From a checkpoint of a small mixture-of-experts model trained on Wikipedia: width 224, 4 picks a token.
Below are experts of layer 5 (counted from 0) of a mixture-of-experts language model. Rows are named router (the router's row for the expert), up (a neuron's input weights, with its number) and show model dimensions 0-223. Each number is 128 + 32 x the weight over its row's rms, rounded and kept within 0 to 255. Numbers have three digits each.
Before each expert's rows: a language model's description of what the expert responds to. This comes from a sample of Wikipedia text that the model never trained on.

# expert 28
Description: Capitalized name beginnings
router:143132173142153117103117157125100106068147090181089172155159133168158119167148154140111100127148099184132071111172155104143157150116153157098106178135145065114101060104171107101131124114126039122135090126153161108093138192114157130198086103092148096133141163138167063141168126136089149062114133147112193108132111103117162121092103141124094098092123159162101123135123105027161131070098133122181100113188136139196165150109136177124114118104135183132159170122086119149115124170158163091110073109139096122148166103136156091112075096129104066117110163165104178156136099062119148128106106109142063147161119103145109103179137089100140154132153097123147052113096180132076098164175
up0:189199138122193137105139095117105134037103119199143199122110116066137130135089109114115136130089133118085148158144143161090188141089117113096131171130176084131113063140100150130163146106143125106127099182105093143127104098186152131093166116153172124124083196169118154113133131128165099105068138108103087122109137078149115072091145081135139146178148124103133122164154148129110148142147117139172090128114133137142138144150112096090090122157132083156165141150042135108199106124089179140167090122128113099195065114182120095150102091150156129088125143165118143143126153145135070101070112125127108150107193136140099068163131149096090157197054136128168165112137087178129143101199

# expert 4
Description: Mid-word syllable pieces
router:150155106099174124121177123141113106151119138167091140131196075174126122147124148160108130190172095140080129124134207092160094139117127161119118181159087057184060155148161113131143172148156132142118125149112140185067098177081142132143116163145104192158196138165147108125084114080091154149156155114134152072108104115118168077091060153124080101089104134148133125108125163098153124092103104115123079143177149127097136136147129171154086090137105125124118124124056181131062085128127105157102107112150148106159114118164092098128146089183106108082113134194129188136197093120154104132097113115183145121170154194077092107068124086090153155090111126095120113072101140072108168159130
up0:143147114112149150136118112133131162126091163169161152192139131135183128111133146136132110139103152127141172080144161117083123105124125116122062168153164094135118117122145111109120100109106143140173141151144099153146093116122096155124125073106093122122153124183114109177161119063122180121133159134072143142127039151161193101095147167111127110166114161107132084131137077162176109129121077115074132162074156125128143110153161207083151140112130139152085097095103173113084018139092075139156112070138141106154178089172115081166180091147181163104075119145120250053113154148176157089157147095117133124116137138119117096166095122129188158116075119137097121162117065113115177086113

# expert 35
Description: Year and number starts
router:115107129163160158130178132159102071126105115205072129123213132102139104159166122136142122143153146105140148129155180049162097113101101160140086163145110088203144127127110098163148151123092061239105149131128162120106127175113153170134129126122160121137155121167147051123170190132112143146152139146128125093098091111054185129134136158089101090083119224184095136155135085076122145143122179116180049093137153113120133140113098150127091119081087152130127160138116121108083078182114158094137079144192098087196107132135124067114119079150105138130127150140106144157183174135075086142137130098147104115124161148150124068093122105100137137115111114097167080135129157126126142142119
up0:166161138141122177131140195081147040100124208097099116104143190107118131103130114177076213183150132127111101108148135138115102080076107119122122120167096133153157113167160089109182142196101131153144098097121146100158044182164159100143167151122143116102102143147143122113137055149161113151142099116136140082126106125102124073149127175105156129087096126129128116172143133092084107116121135117108128138121110073115121156123093172123116143123132162165187138160072136104162088141169159096154109128159173081121149084144072136136152045158101132118170128133139167167123097141110122114180149129116166154119061112115079099149147116127172101132104131078221165071141079167197091093168

# expert 55
Description: Numbers in tables
router:115104176095148131145126134114144064116114113212127123104176139147171131205168184179129127147118132137121124104165152062112138129170137148107088179150066039204117096110155120107147177116158085182140138110148137059091097141080134133155111117118139172130096143189156094126103152092063170119110108107141176057124111151107180110134078168074099108096116145184126176115104070084153153087094156085138130131173149125108117151117173174110127130137119164142108183158101140140136100147115158135111109110145123114170139146161143086080123154150112105101096151109080192173192124068066086102109122122170121171148164129139051119080124101115145134081178103083141124123135136131157168122125
up1:130075076127104106113114100121161149079188180157145103123123116157186157158123127149110142173188114150109082140140104120137130102170165135135060146230134161157133127148115133086157156091144096117127152149079076167124166163125131161094126077129151139084128080152162100170190118128149120134143094116117109076113147125087157132115075093102138130119131159166159068151134118087138132113087149136131115137113124161176146117110175096115110140111204060082126097084126128144145107111169163152151133088134127169138146189083169130142088104138148102097128122161128167093069098139145070060128115215146086204139128106056148099095108149080227129119131132172143163096089144130185145174105

# expert 30
Description: Foreign name openings
router:118115109153126107081170116137117124114111136177139134098179075144137121201127122153122104176160097154138115130147152110155129157091123116097115181141141091136117093096163120124143135171167062115104120135172180122084128203094127144226102107097117096118153148126168119139169169120082180083163114164140199080106129113073176127138043122136102101080106168148127136139118078074121151072102161116180116060235154137123159110102141166160111115093142136136176167117139155092097121164165167102139071071139123142172126103146137094082115104126091105122113159146090132114177114088103137073124096123163081132124184120129104116144148037088131183094149120101143104116133194118082112156120
up0:150091158167156189099047147146095148188130121115086188127114142104111129161185124132127145120107091148123091088091195132088182054082137153143146191164092133130162088117064038077145099068076099133197150079095124128097103170109094122144122126087100136145142145154162126082140138127143136129197090125132122122136122154101087139116151095110118108126089180161203130141158114120158133139146145146114165103086141156092080108174125087148146165183172159134104130164179136144108091133152152095171160151138125063173206128099077103159133095130088144142110087128172112085127141165136111110136094070105117123092150104176151139114145079157126077125113106164094113167127087133104146067141

# expert 53
Description: Digits in tables
router:173159121131142131117100161095101068103118126222130143119163087163172097145157150157092129134095103160132091150176153059109133122150084132075117157149111043193109116079116133126157135137204092205112102104135101114101109153059147137183135135124139138166166141180165053065129149080096194135112147125093176096139133170097169137110097150113077130088144122163138135104152062072165140099085126153110121083200140144136129129101164136155114096105127146109110178110119117163136105185173178139119065127160103098168133101148123111122085112136129118132105154181112124121160102085048077131087118141164143150125133180139073116107157083115192155085141085114133113124137159128162121100137
up0:162127163166153160139158147164129143132165089139081152077100108073120046155051116137119192111151115132145124129105169101137138128119127121178189109178105139160096157108157171158166134139090080201119144155088109174113074148164156091118139105080149160049142101137133096120165121131124119113131157104087162043152143138088115123131173169159112115152109140154138138099111136097110116173100127195078120136188102162163065088111100156154082118078144144128094138165192129141131116131113180136090085117091155120151141137143163088149100106106100116172125135174157128176151043115126101152076104109109113150158115104139164112090122098113136162114146187098138158070088142099147141184021